config.toml
n_layer = 12
d_model = 128
n_experts = 16
experts_per_token = 1
d_expert = 512
d_shared_expert = 0
activation = "tanh_gelu"
moe_layers = [1, 2, 3, 4, 5, 6, 7, 8, 9, 10, 11]
router_score = "softmax"
normalize_top_k = false
routed_scale = 4.0
balance_loss = 0.0038
balance_bias = false
router_z_loss = 0.001
router_noise = 0.3
init_std_router = 0.0291
lr_router = 0.00112
n_head = 2
n_kv_head = 2
head_dim = 64
vocab_size = 4096
norm = "layernorm"
norm_place = "pre"
norm_eps = 1e-05
positions = "learned"
qk_norm = false
attn_scale = 0.125
tie_embeddings = true
parallel_block = false
init = "normal"
init_std_qkv = 0.0174
init_std_o = 0.00355
init_std_up = 0.0174
init_std_down = 0.00355
optimizer = "soap_variant"
lr = 0.00795
lr_mult_qkv = 0.7
beta1 = 0.95
beta2 = 0.95
lr_head = 0.0128
grad_clip = 1.0
warmup_steps = 200
schedule = "wsd"
decay_fraction = 1.0
decay_shape = "linear"
final_lr_fraction = 0.05
batch_tokens = 131072
seq_len = 512
doc_mask = true
train_tokens = 691600000
steps = 5277
dataset = "wikipedia_en"
Below are experts of layer 6 (counted from 0) of a mixture-of-experts language model. Rows are named router (the router's row for the expert), up (a neuron's input weights, with its number) and show model dimensions 0-127. Each number is 128 + 24 x the weight over its row's rms, rounded and kept within 0 to 255. Numbers have three digits each.
After each expert's rows: "mostly gets" lists some tokens that are sent to it at least half of the time. This comes from a sample of Wikipedia text that the model never trained on.

# expert 2
router:134145108127100089136126192136100119092120153116132123119144152167143153125136142112157120135129068110114105138130078070120152127132109091126121118120119117136102137138122101142153114107150133127080102118132087111118108125112148102125167137158152132125089118126080198121146143145129133158131114162120137170132172193124110118099139109147103118167107119120122158115105146097173150159107
up0:144160133109123155133130135146136140116090095087113116147115119144120147114128128143130132129110104130156094091127109081122106119109151121177139098081146114131120135153137102122098115181154158158095168090091148059145141136116155101126113133093135053146122137138095130141117126106120171112138127135123173124110174077104147121148136127089138119153152132137173153143120159136155151135131
up1:126117098177152091130129101151145127160134114114130112085156152143129120139116143142094115122118116148132140094156138127088162153156125147155125111112107123148133099160138115131164145120119136137104158094122145145076108135142138137096062172128127128138108110136103168137143115060145113127148133140127131122178119109144113160152182154122105111125126100127125067161153142100191085145127
up2:119150123139141112154089101125142140152153148136103155119125121123123118164130124142111112177114157163124113168184094165112109123160106147124126137158080139166079116112122089119135138137127172135135102103129123143120164132140139161051110157110121115100158131102154143085149117180124148135190131152139129155157112147138080164148137117138111141133123136143161170156139111122140115155124
up3:167119095179111124100104100129118083140082123119145106119106109112124172156110109102115127144148135147128122142157116094122144144139158086140083088098101135169100141150144099115125097109159146134109101077129132090143149170118106136105136134133134104120104116110093121103165150126133170138120114167094167132168146106133159108160129103123117120167134096151087123160136140136129155098173
up4:078115091160125087087095125128121118133119100106096093156146121146111147136116138146108149109152149148175126114165077086143164102107142146146133150121150174164098121167110101130157131153163137127098112103136173070116092145144125078130121104112148142084122127134116126082113149126119132148121114112137131112122128122118132160176147136094096105142115104135097085150095105129132137123149
up5:090136113110116107138123113121083167154129101111119136105136131091145123152128115140098089112098091135104066154171148102135157137163104125165138089115129105142111119141118131128108105136109135125124113138133088161124136097126116159111125109121133090154088121122136131146146098134154107177205146175110112157101127135157143138141081161130120136107076129123141088128148136119142114173081
up6:149136134149116100096143108099109106146109121172118126125157138163144137173138130134085133079137144148091131122164157158117110178142117141143146131140067111184126096125139084095142156104137097130128156114128147133169093097118131142130109131131176123099130120145141126118098124060133124128092126104156143120136097160120109138171163147106112108144149130112145133165153151068149123126135
mostly gets: "-B", "-l", "-b", " dec", " co", "_{"

# expert 3
router:132150111121112097136121188121105129091121146117115123114163144171145164130155125105143115146124063088122110143133091103113161129132125110132105114113123122129108135141135104132162113116148130130101105121124101126121118117101140089132164135146158137117073112129112204124148151160129136154123110174117128174123170200120095123091150109146112133171113118135121161123109147097158162161107
up0:127103105121144191099133155116123119122148152118113096119128164086089169131152128148137112124109125144152094141161156152113136124138143139121099124114141123164114132099106118129150105143116181142136108167141139144154128141132092115106092108172109121174110136063102100108154105152148121082111144134101160165154137134160112125141136071124075146158103106146139138132143115134097163088149
up1:110087151095144108122110141110152137132171147120172150133115095130141122079125107148093131092096069092111099140127118139139180109140105161173149111145105098144113139103085094149113125111144174166127124113114138113113124098097110118134116154105125127128135076129130144102104149121077135152110113155173157131136178120157130125126122118144117122141118100073117129112113141107176154139098
up2:102152140118128132107134118112099159124095143133169132100147082139122171127148075108172111155107151153137136129099117127123141102170128120138117153108102136112163166130148079150118145138116081140119163134091115086142115176118110129138101149112095149143178099107153154101149152153167123156113110156129128108155081150119092125099155135167131141103103121140096124163137074118141114139117
up3:138110146120149087130169129154128151130130098104127155109081126141119137119090139132116092111153107145118119161113110088108147152145149111097177139136169157127174143153151123124143100093149160122132153129151105110186103122131128095091157144130091134133140128114108133115147161181127134148151151149106081119114164154105104155084131133111079105140107161137167145131120170089109148152109
up4:139136132099131133131127090155114169148118156121138098118139137117095167127161127127139149126099140145130116137123155147121126141185106098151164079156066141092089126116110159133135156131115117154110140158135150089139162139138087124130095136136181117101112112098137145084146137106131104152170128147103125150132104136119121126141155102095107132113139105074110142123128089116206157164145
up5:106145082121095167169154151102107156157115090123130069161168120111065095141158128182140123114081121079141121119176144125136115126134102139133117111101166107125101158130117169134157136103117123146135111164153124108086141110149107116155116117120106090096130116128114112111110095155131129110173117156088120158158120118109125127124128113165121114108128143130100158122154094112152141112115
up6:127127109129116133108157143109138046154140102169129127165108136119186101133146148107128134139070072108116108154127141114095135077105124140157126113121117145154129130133153122163131134122120127151108124132150146066159110120106147148106110136131127142164093067087144129110113176118132139110131145094131146162143151136153143119125161120144121131136078116125170089116119137142180157143128
mostly gets: " the", " three", " four", " two", " their", " several"

# expert 13
router:143152117107100091130120184121111118090119145114134127121151139176141154123140130109154116128132062104116111141133079096115155124126113094108111118113132117143104128138129100135159109106157128114097102114133090111117111117099143110139171146151147127121093129124095196118144145152126132151128111159117136177131170193115102123095139106148110111167108116136108163112105148098173164165103
up0:134114096142050114111144123167147088106141128129162136138106139161105124162148180105094137159118156142105136144138163149145167123111124129108165169101105135129148139142119126116124084090154188116129122105136151137153065124111090111127118145109096149079101144123140120123140129098138124139134137131148137103130114109132192139120133094101094107122119107106104138086137111089154132122108
up1:157082116103140137092129108144173081160145098111159149088103126108118138106125153137096078122130123116097117111118136107161126116123153122171103083123160107135163084128107096142106112125149169122116189118123131102132159087150183117159119162135135132109132165111135139136149149136111117160085085143167104130133110124115124125137165111122131080126162138131143122130157144102091158142129
up2:111107153132124146085129139120120112117097082176081153157100109108105142107089085088067095117119097122128125142148161116132158119109148119142120151102136135156144144155186078157120133102155126116081123103164120127135144128121136095133121088112125144143156101162087113143155119128135139097104136122096129127116138105115114128152111091197145112148120111101103141118107148136117168107109
up3:135118137131101095102097102113098104169120086138113122107134146102086136129113158101135109133110151087120137122141183128152114114067112152154144086179124120133121140157113136111080069125171108123137123169151126109128153144137093079127081147124128137132182134140130132118153121136137133123154137134119135132163103168126143112128149121137128132119172121112106153090174109082107159101149
up4:097125119165147120113143104110113129172132130141129136103094129127085107141143119089116127163159152147108155130161156177148111159126134166159118134142152146105137121142087148182156137114166122073134136095132144093168133140155086159081121108168060109093113101137135109116113116123120143086136150102117156128165132111137110146115162129145153147084120096108131141089149140125138118140126
up5:115113128140135132078163124083087096112096076156134097133117149108129182122145138101156137144127121148159130119143116141093098140164130135147125082120145136140144116151121111177104110168154137119176159147115140135108164115150136144108138112129166086096150129083158106142121123147144110113109105092149154123135106140116090085150112143148096154134096117114103162100131119144190157117152
up6:093147101124114113122091102132110142158153118125129177145118130147136164122166080161123163108115123145154099151168130097143120123084122156160125154131128121166142101142166101128164113129154179140184150162158114144160138115128133093119111118119163132135119137143123108119173099130115120155111130104168148127140139141097111162103103104054137109141145097148147153157148179113109127119122
mostly gets: " Mr", " D", " c", " Ed", " Mel", " qu"

# expert 0
router:140145111121103099140120191118115119095120144113129122127165142180146142124138135109150111134128073096120107148135079084118154126134114090116111120120128122137105130140133093131162115111156129126081103119138088113112117126101146115129166145152152131124092121120092205131151147150121132149127109162117140177124165197121101126092145108150112112170110120130122164117106146103166155156108
up0:160126179117098103094116148153137089134109125124157124107136172110158135160139135099101097105119149151121125146155156139166115131178141113083107147144167109131128130152156160150141127116139156120126140118136079125122136157105137106080184129114129130127114116112147170157161113081157140139128105100180120081122125129150133167160103115144113122119138096099156170152160155118131127174129
up1:156144107199116124123091112169112180166114138108113093117124130131101102094112096146156125161129139120115111158128140085149108143161137158143131115079095124176135175125131095140164108128149120134126147129173134117162111130120165112094087180110133137134138130153144150100128080164112150108104132134154136138135115138098130132144108124146119123123151124180081117169152129142096137152122
up2:161112105135174123109129140102128115128166115095116120123100110127153135138075164151154115133143135183140155132121102119096125146150154172055168115137107160201138171165122122172137123130161147116147156104113109096138137148121086127127167142140119137163117134129155127135152089145139136129126133149153090165131155154085120110123113127150106119119119143125104147150101128100155121163149
up3:151105139158140092116103105168126169174115132121120117133124084100171124147128144162087146125153102176174152106139122097117130162152150104126127094156078112120110097187131106129117128102126122136142110128128192129121163128143129139131145125099075114105125084141156095148091143116097158123074114143117112082117122158129134120163141130105101104121107130101137119142097134147143152127130
up4:139170120133134136121129084095084164172126119149145129143100173136148110153126144135168124154110113147117119117130112146098123112121136124079157137128114117130115113137154140172136123116157072138168138112150110105168147073100091138140124173124088136112084099131113139115129108145120175107154118112122153117105113131162140126129091146175107103116088152128167120155143129080165170118104
up5:129149122115170112121113148133140126118077140160135102118134145140117138121113120139141126110169092158107097125111126071090122112137106125093105153120166146141098115151104111112090134140116131163145131092162128163161152149124154055096163181118154145157121140118145136131110131105092116137107074152139146088137182092144127107124128108154075092140141117096108159138106127132142140107142
up6:103132113142155118133091158132112147109119144098144102136126107077091078117146117097140082075135103155145132125139130139101137153108119136122158178115114124141108151108143115139127145123147113175139136088147117114144158168154166104104150114161129104130101111155201168096121145175164141110107154156138110138165111099133170118123158121128127117134122110144090102107160104093124095128133
mostly gets: ".\n\n", ".\n", ").\n\n", "\".", " ===\n", ".\"\n\n"

# expert 15
router:139126123133128108099146134145091139142134165097126143092209125068110099134113153129106120127079074164144144135123137136122101120139180124141105103143143112148104101135162123129083131138134129115071165099146077128126129143115127152131111141126127136133080124131141171119119100126134121130131117109129127197155143158112106146192112144161107089121106084122112138121150137138134122127137
up0:122125109122082133123163089134121117133142079141137081132143121124120171124118160144153132135156136121136118157137150145053115125127157132132115128116173146148131128105151120070094132130143113138108135112167101114183093147148144129124166134154095119138120154156123197128144105154121116124118162111166117089105166155121143117122135140168099163098087151139087131080122125107120110152133
up1:112143106102143163105121146159088113135157116084119135111174094128175118137122105161079160120117134084125138155095171142111119099130150168166093123158082147137097112151140109133115163139142144135115136121106140136160131112088169103163106134087120141142117134090145110124114145136121112151137113134120158128142131137100138149164140183155100101145159132106137067114132106140163165101133
up2:101099091144109128119128115149131147138162138102123111106131114126087097072108121100077118164106113143180120124138138067153145124111117122155126119188119127164135093126101104139143097139169112127127139132144115119109107119125160123120172150104136127129108163127102130159081102122106117169090116121149139147111148131156104138131130102157144114156148103167108128088119156105099198151144
up3:146057095166099154082117108146136135157124103135171096176133102146118168130154105099125119153109131087148123105165136087146103109156130160115145148160112109143118141097105145138115169068164102127111162139127102150176104106143136158124133120131115116109146106129121159112153118115126139108140119105121169125129144118135130103162120145175123163109136132146119105144108107105152173169140
up4:145148113148120131110154124153127134093101153142131138099153154152098132151118178155123144145129138127126137149133107106124143111137135148112130132103128129147173094115138084138138116127120099103141128116129078153093116161138150082103130119170061117151175170118079125149120154172124186123127136120152094139168127111133141147131130194136141073121104120132113112161113116144113112125065
up5:148110102125101164154125112160129095131069104120124112159150109109155156114085134124141142157137109114113137186114116096132091113129172103105155092169111122118100131166137143139104106138149096102163098144140083120118118101104145128175134164164133114106116170152155168107160105104172116150111119123169148149124135151121137185141120114133091077151149114136138144118127125116129131108132
up6:101131116085133105135121113099094144161128098128100124121121098113135116099126148095145121148167168196166123149144176148124128097154158121112147131086137122120136115141105141128097108125078146158146162102161068116107135116145133148121151131129162080143131138129158142158138088143118143158128124128146142122146125071098117151122119142118139095118133043136139116131132125103100136156091
mostly gets: " film", " University", " season", "ism", " public", " series"

# expert 8
router:127145095148127127175107120138122115199084109140083127114151156106132163133119149065139119135129142146129102126143113108119119115116164091117113137108123114117158076145155124155136136124125150130148093128160129127125144130202140165114112118130130109109174168113108109124104143113102110130159148111123135111134185122087103135187139129125126116124176138207127127123147122121110125112137
up0:131124147126136142122121140099165132100133097107117153142136163061133086139145173113095129132132157133145112097153177103151147077128124085097119102077114148141115126079126123078137142088144151180115131110153130145125166150150185144088121142130096131141143171142143166115119120123152101121154134116129145137127168148145103122144143096136139099139140136149152147100147163112109166143115
up1:102169119139136142135083137171112143093053115161113088147157156128124130134152148117118141117112141141134100159115087098130129124157096109101129127099180151069144091111152173159125130142134114142118125113154138098126138085111109145117122122101116129109120109103102142148100138087095140170139134143104140146159166110111145163092110131134163110159093122121155103170140106117087125129114
up2:177140065130103161133095116164166128126143173111146105179121074141155141126124095095143076102124161147113134143124076095135098129171148136132110108137113112171167128127113161110095132150173109103096122070157125134104147149125082107110114093144139127124136130152160117110127096119134095117119134112125148125146127138116119148106112131129139145133149101150154140105112138122127114073112
up3:111109124131125120123075139109103137159126126151140132078145168107075160127147141139116113112148104107115115098138158094159115152150146108116101196116118150157142112143134146138160105084132130089180125082149093124141143140161095122103105105146115140090126135122157133130105114157142111137113120118092072091158117141125139123126124145177144164166162132169133154130134126111114075142125
up4:162115124120105159184129151129152124145118196140078110096152108109163127113134201156138125133133169081144147106137126150135112133116106123138185129128130123130106192155129121129117142104122113082132136125136116099166123156114098126136096107140138117119142151142122129068150113108112160085162148134132145116125121122141134150146151169132125135147139101133140170161153102137126090152169
up5:192141090092129131157102147135116097177125108123131147134136101174104125147138135087114162145138140143157129135182166139093107132139139120100114143135096143160147113094116102121104125087109151124119123124156112096117173167170134153128134127118101123115117174158135137171115153124148094106172137102156143084090102066118123134117108137133134133141130148171140163134127142119084114135132
up6:126123140163127144129143137144143109111142157091175092080144101102160120123111146125151109165171121137142095141174117154137163107082134156132124091112112150145133091113115120133111126091115127134116149112092124101119110113095167073126139135176125130085121173097080124120169139097150104152126089178136155136126142156133100120116131127090118086135140133162130089140124136125173134143105
mostly gets: "as", "rain", "ree", "now", "ve", "ver"

# expert 5
router:140151113125106091138121182120112115102114149120133124121162139172145147121139138120149116140129073109105096138140066080121158130140111093119112119122124113134104140139141105136167114110147130127077110119136087115123109116105156116131156147160146132125084119119087201129145147145121140156127112170111134166129163193124098126090139105153115110160107120117116165119102139108174140165105
up0:143132142142122132201114139136135123128106118138086126153089136155101123127147128117133116115118087115125068173132181104095107122138097115145114118116148076153102127077174098142109135105160177104110103134138138117118134122141135127145125192140147119147122089123155126165143110118113125100138129126109128125140146127119126146096106122121108111156141114119129158119194141191086134167105
up1:155133130134100118090137135181107138123145154123129074136079130113117157134129115137166157171094089093169158128091101107123128140141131153160125113135126124171151144130161127118096150172148106111116163107183111139142134136098166125151172126148127121156112108143128138121165148125122143151156113106161131139128140107119143119126151112162131130101077096114078155105087105177157141108145
up2:159177110113165104116106115108115150105129182130110111132136179094096117105125136082125115178142168136144120109099129130141123187117157132137117123113095121099133137106160134091143131149135143110120084092121140118151137137116154163094137140177126131120123146120163158110142103139127104129155156146147156123137122117084161109134125118120099157081138157166104087105171098137097112170110
up3:097123141146150117143136122095126109148110081122080111111118130151126135129129163118085142084098147164151155167155158123116136115127135107098157118133061138168094146147138164114106106157136177143134174077158155117182118159127153106127131105129150160115142126119117150128111106128139145192083140117139140107127133165115140117136127117133149150118151127102086132134091128151143115074130
up4:160174164123174167140192146157115128111131136101169113118125102103157145139090094129122110136122153094092116122131065114168133113138149146114128095096108085125097127103163083146108163116144170160136094116103104131107126130140152102134127113147136113107129126159121162092143145127130157172118119159076146138137160141141138130115110125137109146119159110142143141156152096121099130086126
up5:150146144122158168148153138142149101118107127142162108146113133129109143134111114129125122101133088129102078135160135106118100114137152106140101100146110109151186114135154134122142075129133074093098115139130118148152116179151159178123192148177120097150130098129114161132129105128127177103076135142100165103103123125119147102124096092109124115123167115093129133131125130138129122111077
up6:097183114125147104070173101133099134182145125067153099106146129128133088120085138166108128108102117174111129164151168143130123131140108120158096187126123107156126110083128107144108098119185146120115106147108118096115165141138130134146140114137120145138113122147112140116125150125126188163125124107156116130125093126136178100125129123095115154128123160109104119130151133135138126126168
mostly gets: "\",", " me", " .", ",\"", " we", ","

# expert 1
router:133143112129106093144117189125111112105117139111147126109153143180141158121127138127152106132121083104118106130140072079127163127124119099112113108114126114135089131139132096137159119110151132121084107118133088110126114118099151114132175144155160129116095125113094200121150149145124129155123104164124137177127166193110090132092137115143112116164097119120123150128109138087170151140106
up0:120111150121140137170072112097143080185129114092138117114116114158118137126099157183116098100122140102142139126112130120132119176119123118158139132133144077137076119107133119116089121054120129139096155076157180141136133092148157136128086117108119114158126158103156136102129134137133150170106089148121147113129154139121120128116104150142123109126131143137144089123151146175134107150111
up1:148123110126117127109105164136087081151102125076140130129100096149124091131129160116138112127123132142138117130149167186155132168126132108152137107133118111134119157100141133104107105159149141174150115127117125129193116146148138182091146123118157109111099102107109083169175126150143148146113116119114130131111106122136106123055103123111083121108105111120109098173161106091147119114119
up2:130139107135091146127153095107165111144159129142167134065125133090127125148119139168081107127142118093082121119144091131179135182165136161131112160152151113124142107055136099140154083140130133098155119122145166114166080132118131133136133133116100113129114123147115123140103084146141156136109112138132143149139120157097119104138158129146122124122111072160142129104134137115133120103183
up3:126146092148094109139148114150117135137164142091151138158113145137125121138111118169135157128125135084103142110152126100119119111129132150162147105115121129150154088148146121151128135120158122124126175085113153100150091131148079129147128112139165121144157107151099150108121154187112138156129125126116143119169096122112131114074121074149097154115083113053111092180127107115105103111140
up4:081143088133097117173105134108147112151105138148079093107115086151108138136114151107156062119112134135101138155137120133148161114143150137180138142073111111117107148143175149108123140186133156122162135149112103131149129139101131101120122065105118109129077132163117146130127094133091143135128134155145078128130121093105147100099107155149146138112090145127126143142107113133122135122155
up5:119128110127132149128121099091168116114071139141113152143173133091142137133100131164086095188114139137145146130122140090121159123133115153114118107126136149148133168123157149145137103102159144154134120106166090159131121132140127150122157163093114129149155152107152118136144141153082137132123148128161156148116108142154122104107165105113144205121058104163127156133120125113107083123104
up6:119144096145124122130165112084156092094130167132140097090168114139124095133088162096163120121106154140131110092160110149163135126143120105116115111090116114175106149133164101145119128144143104125122175126136136113134146148120092157112170135141149130131120112107116077137123159090149176107131126145092161127143159129111079145101121108163140169161158129122101137132155107096086107117165
mostly gets: " David", " Richard", " Gar", " Michael", " Charles", " Bra"

# expert 10
router:125166142130113116141135158140134126105125106068076145125113187096130104138171169159129109131148145153144130134144064141122133155116099164090105132145090175121117114143126090128102130129165135128122119078130147109134197124183153091112105133104141126080101139139130136120127118170087166123127153162148119121106133115138157106088144123152116138130091112142115118151132127132117141132117
up0:110117116119127137134131116109118131141089106116070116097097119145091138127122154100100093077155152180142109126167078160128151161144179103145083134139165169097139129098155134114141105132135132136126096157088067127140139148166143124109113085118141126129156139137143150126094153136170136146124154150105096121139148114128144118123111111153094141093158148118129150162115161150102121132088
up1:104156115153110112121107123090103120105149126157139129154100117114159133126141171102109117106096150130108116111135118132126184155122130155100149124109112153140149137126111138151077117080160119120128092091122137111148145086140162136093098104143103108099117135116195112104085141097085081109140132093121147101156138118177126138149117137088119140128133126118147157099108143187166088121137
up2:138159176128158095166128159130097073136115113121112158097094126168109183108131147150135140149093171143143100136137111201124135164133134093111130142149102157141070162131111138108096122132101106149117165127137143108137158138100142131145103159120186124113088106123121136167144129114105152114102149114146159130127139161119161124099134101105120110150149137125110114104121137084106147118118
up3:146147117112150120134090153118161126130113133101160111078129125116083121133128100119114134106158131144124182138110105118131119088122158083110078073139160121076142117169137124083134155122149126147110129134148134111116164155147149120085113092136110132110107181091138117141097105142107158111151123172161142111133080113106127140158166159152114160147120126091098124126128144132085118116162
up4:144139146131110095131120125101115081110151120056143129142124146112157108122088126084127114152113142107104150144124125132078124130087134168102138181145107135117116124183148106110105145135120147148164133142118134173147106153128148124109099124145158152088121152182157147105152118141129114084118167156163157146146151144114120072152121134123103110121153132110139126114085190124152133124147
up5:170133096134172146122114162156155115179075157116109120176098167146112134115121133157138121145151102161198135108140121126113098110127100119108139143128111146114158142116146109126143122111134122136123112068146151130114136105152110150142159117106153104134145153120128110127078134130095163109129102102135140114101137153172097140133121162156136151132127128117155141145110087097140168204147
up6:114160143136124143130145152088128120150159129158121112112136129127123125108119134123124097207123160162115154153109112151124112125103145126135095101159093120122117131088146165155146090113161155138110156126123128109124134105160128135177112121107137107096132164099174134163085147134125137153128084134150133124135080153140144135135172117152082108180139124095111146098136094100125114056123
mostly gets: " |", ";", " –;", " —", "″N", " -"

# expert 6
router:130153111129110085140120187124112115107121134115156128118161150177141159128114142119152106136124078108117104137134065076122156127132128096125097114111121124140101119133130097141159105119150142138070104114125089113117124119108153114135157147153154125126106121117090203131151149148126127149128109159124139177127167187116087131095142098142116117161102115119124147125110142101166158143099
up0:098149164097092119117112134085081070139136095065098163097157146146097154118107147161117148122078145146125155122137152107118113121152193166098146108143146082109118138129141141149099106108166109142102129124143153145128149124116162102129120109180122161108173148094092124125117127136101145150120138121116133096159126137142131148147106127086124113111099136111117125120138161116122141097106
up1:129132089148135104049117130125097119138125117098117100146166095124104122155152145127132091169108158134113144151172127109123133126135139111124157111116141131167137142143130082132147096123203132145132100104152119111154151125130112117120157105110123101103150106084117137128149094170129173153124120121114131153139097130066145161138129105147086115166110141114152116141125116131118181109078
up2:144091114167091119138116129181113116149130128150121104119113133104150109155147113119088070183143115138141128132116120103125118140126122107135136130129091093171147073137161123115161141110143136123120124157171112183124124132145131131139108106138083138089114114131164126138075124144121177179086097105178138109135118145101096144160142110114120156105097135092104100121114121112117152110095
up3:145141118098112120137131099157128122139125121164129083133114121139079164084122113160120126157106108159117083110148124136111102160106136149149142107108092125117134148152133123120121102127105108061097128107094100151142134110108154157141152086122077127130124158095119147113156111182125151142123079128102166098105121184167099165171119125106107088115144101127122117160142115108105137118109
up4:126127114162125109132093159134120146131156118096103100108061147133129156065114122191139108144149108092153124155168128134091129154110120143150116124123121153126119116104137154132129158128096179150137130117120169122150114136136147151117091135122128096116133150120141139065133127160107113135163135164171178160137190116126145128133122096126133142144135143080150137169107140109106159101109
up5:130109088149115119152107160120144099131106101164102109142117149123081141133139136107107076134140121118141104157157115106115097154124171086119139121072128115125160138129142091135129143099142160125132110098162135089112159138188092116089116145119087113094139092100129146135086107157078152095136127099123124163139153119111135105182139161167108120134121107140130141164164131113114138130097
up6:131144154160126116153165116104099135153084122078124134117172150150134170111122145161149071153145184121138118140083164154091108118101141141133138102159090131179152163159098090124152079120157126138143135114113127099138129120128115137138120156066121129096152172138125128110080120104103102122130119096145141148104115113108089121108126104133088121136106155128133144159114127128122133121094
mostly gets: "ski", "mond", " Smith", "berg", "itz", "ik"

# expert 7
router:142153115128108093133119186136112128105128143116129119127163138171139145120139138118153114136132069105119108138131074084109160137137116090128119111119127120142110131137134093140150121112145137134082107114129096110114124115112152112126166146159141133125090125117093216121153151149124133157123102156111141175127169206120092123092143100142113116165110123125125156118106141105172154151111
up0:178144109091166141110087102090163161160082124108140096129144129163106172152130122146124118154162159152116102123106156151149123149136161096139161111113162166123139130131104115100111108109118137157133079134119124130138163128123137144080137134135145143075145086124102154116156123159135113139119172118138186137119097148115142151113156108058159101104124117121117110120147136125113124134150
up1:113142108140113094170094141106130171134128118147103119083138136144182092144142106106113118100100121188142131131082151096140112088147110121138140106124144155139126119127149112124113158158125131150123088159098132125123178142131154125134141165118149074104120108078102119092108134138162129138102153134151141142129117079090068115120172175101108123094132119120135152107124107140138149100139
up2:183147123099130052099076131107121164149097110135135141111113098107100109113135140124147106126167097086144106180151133111078128159117139103137124114112140134116143153141118140145109112155120131121134114097128102126115149137134124148171146143085101152084148106156127140116141151114151193135145130115114127181117102120108169087103159112122130101138112119122139090151134089157147103124106
up3:125096108144123127147127149134122100146105171121124114144129154145093155116129092155107057161077124112114105128153120148119150146114141168156122111153129101185157113110149113110133167133159174126127164165112116102110115132119130105114137175125126087114097116125154084106090161107161157083150135131121145124116146111103165118084153116114135116159105156130124184122120136154115118100104
up4:107113118137136124113147192144128125175163105091145128116155090118123140119139157174111112142096138105083118113130155126184136192116114131174088096109109098156124087094118114099101141103130166112108169125108120101121173106131161107136125129114164119125106155125165154136144157156125124153108126092151134096146110141151158126128140130116142084148159144120154129159160128095110142118114
up5:106160121129147112079110147120163123095149116133075141120096148123130129121104125114098075138119108135142141107136152179073145171121147147145137150125162159134118107128137121127116080104131086142134172105101095132126169107130105099082114104130164123142101108105119130102136117112114118148179053149116174128143106112122121149117142150131072122107109151110127117100134108135150155105129
up6:129163119127138138092108076145071110141085144125107126138101167061102131144130122164075136129104119132154126119132147115112073145107110122096102090100113166139135141124136122194106117110125120127133097122108129130126163060134101137123133141141115161115101149132095116135150131099136136143125175097123127129144098149117101118144112127123152120148176156098114111143115142129174075125136
mostly gets: " him", " France", " Spain", " Swed", " Texas", "ided"

# expert 4
router:160121103107136121135142108127138080131127093108095137131127180138059150121133095132120133155100158114132129129112177150099140128128099111144157118102145133141139147125126128166148115136104137100103116141140140139184135128120139146140105124118139147142135111091122127118123090134139132115135124079116155120156189123138173183122106130198132143129126063179129122115090159108112124153079
up0:121100123145141120139178121096087070187096098116089119111129130145105162124142110112148091136167107104090124126124146135144118119142132102143130093135089152121126086148113133121159144144115136107126126141109102085164123143123113147161142110083117100096139154141124125124112119155145128097136172079118098093110105169154153124106152152142138140138104140149097180124091159137176101107139
up1:137102104118124162136159102146110136115138146100124085120087153143128132115137149124119125105133135134102151118109080132094132114129156120147119098104110128169088101142134091128125097162135120117137091116179166150131122171093163103116142115100091086166146177096141137120132109190096076146076127110141111068137136099123143138152090115155105126126140130145146149103115127144146128145101
up2:137160104151116126114141115150139114150099126147075151182118155113109106160063105107141119073150147126130154101119138079115122128149119127138071121155162150128160136101133128163096107125138155177120110113123135137141142128129140100126114115129102157085143107098146128142102128092116172098135133156100136138125131114137163148151133175161168101123118089176080133170112138141118119117127
up3:146123150162147109117144123130101106105133113076134132149121127114129135118118141149191153123119101128151116160117157137120125128144147157117148111152145124122105142124117127175185090124125156155160136134174123118139163138084164159115120149118137138123112112167116109122104136073116156142099149078132111158153110124145129152114084111170105089146118081189158093157143140103155083135118
up4:122147117146125185157130164143161110122139129089132093118106135104096118109083131093150104141098149161102107120053123111092158150143095159150121123130093080126141156146137143118102157122116123126144136139123108117151136128107124093129127093157134147099139162187102142144113171139152158142139150135110181117139140157084135163110161131103138128089152123164123135126129147165136154098112
up5:133114138092123160120107128170151094151109118132099144143152122068091139143165120149076099152163200102147112129115133116089079175159131129133124123117101134158149141135113152125115141112135165097103140167182126135116086124138148132107117135169132158166138144096100160097121157105130109142126095092153108146115118137123116123118153111136104142126139152112122139109134137126103060143138
up6:154176126141150090136107124132177125137118158126143117121096108134133111126098129134130142095122153144141098143138157142150118125119165074117114119138171110153111097125114094109092096145131133110126086115117136157146159181149096091122162136113143138182150123090083121108063116167137116104160119114137137150171095133144142115102117136163127127111089124110129108123119061165133156137121
mostly gets: "See", "Personal", "|---|---|---|---|\n", " Website", " Coordinates", " Born"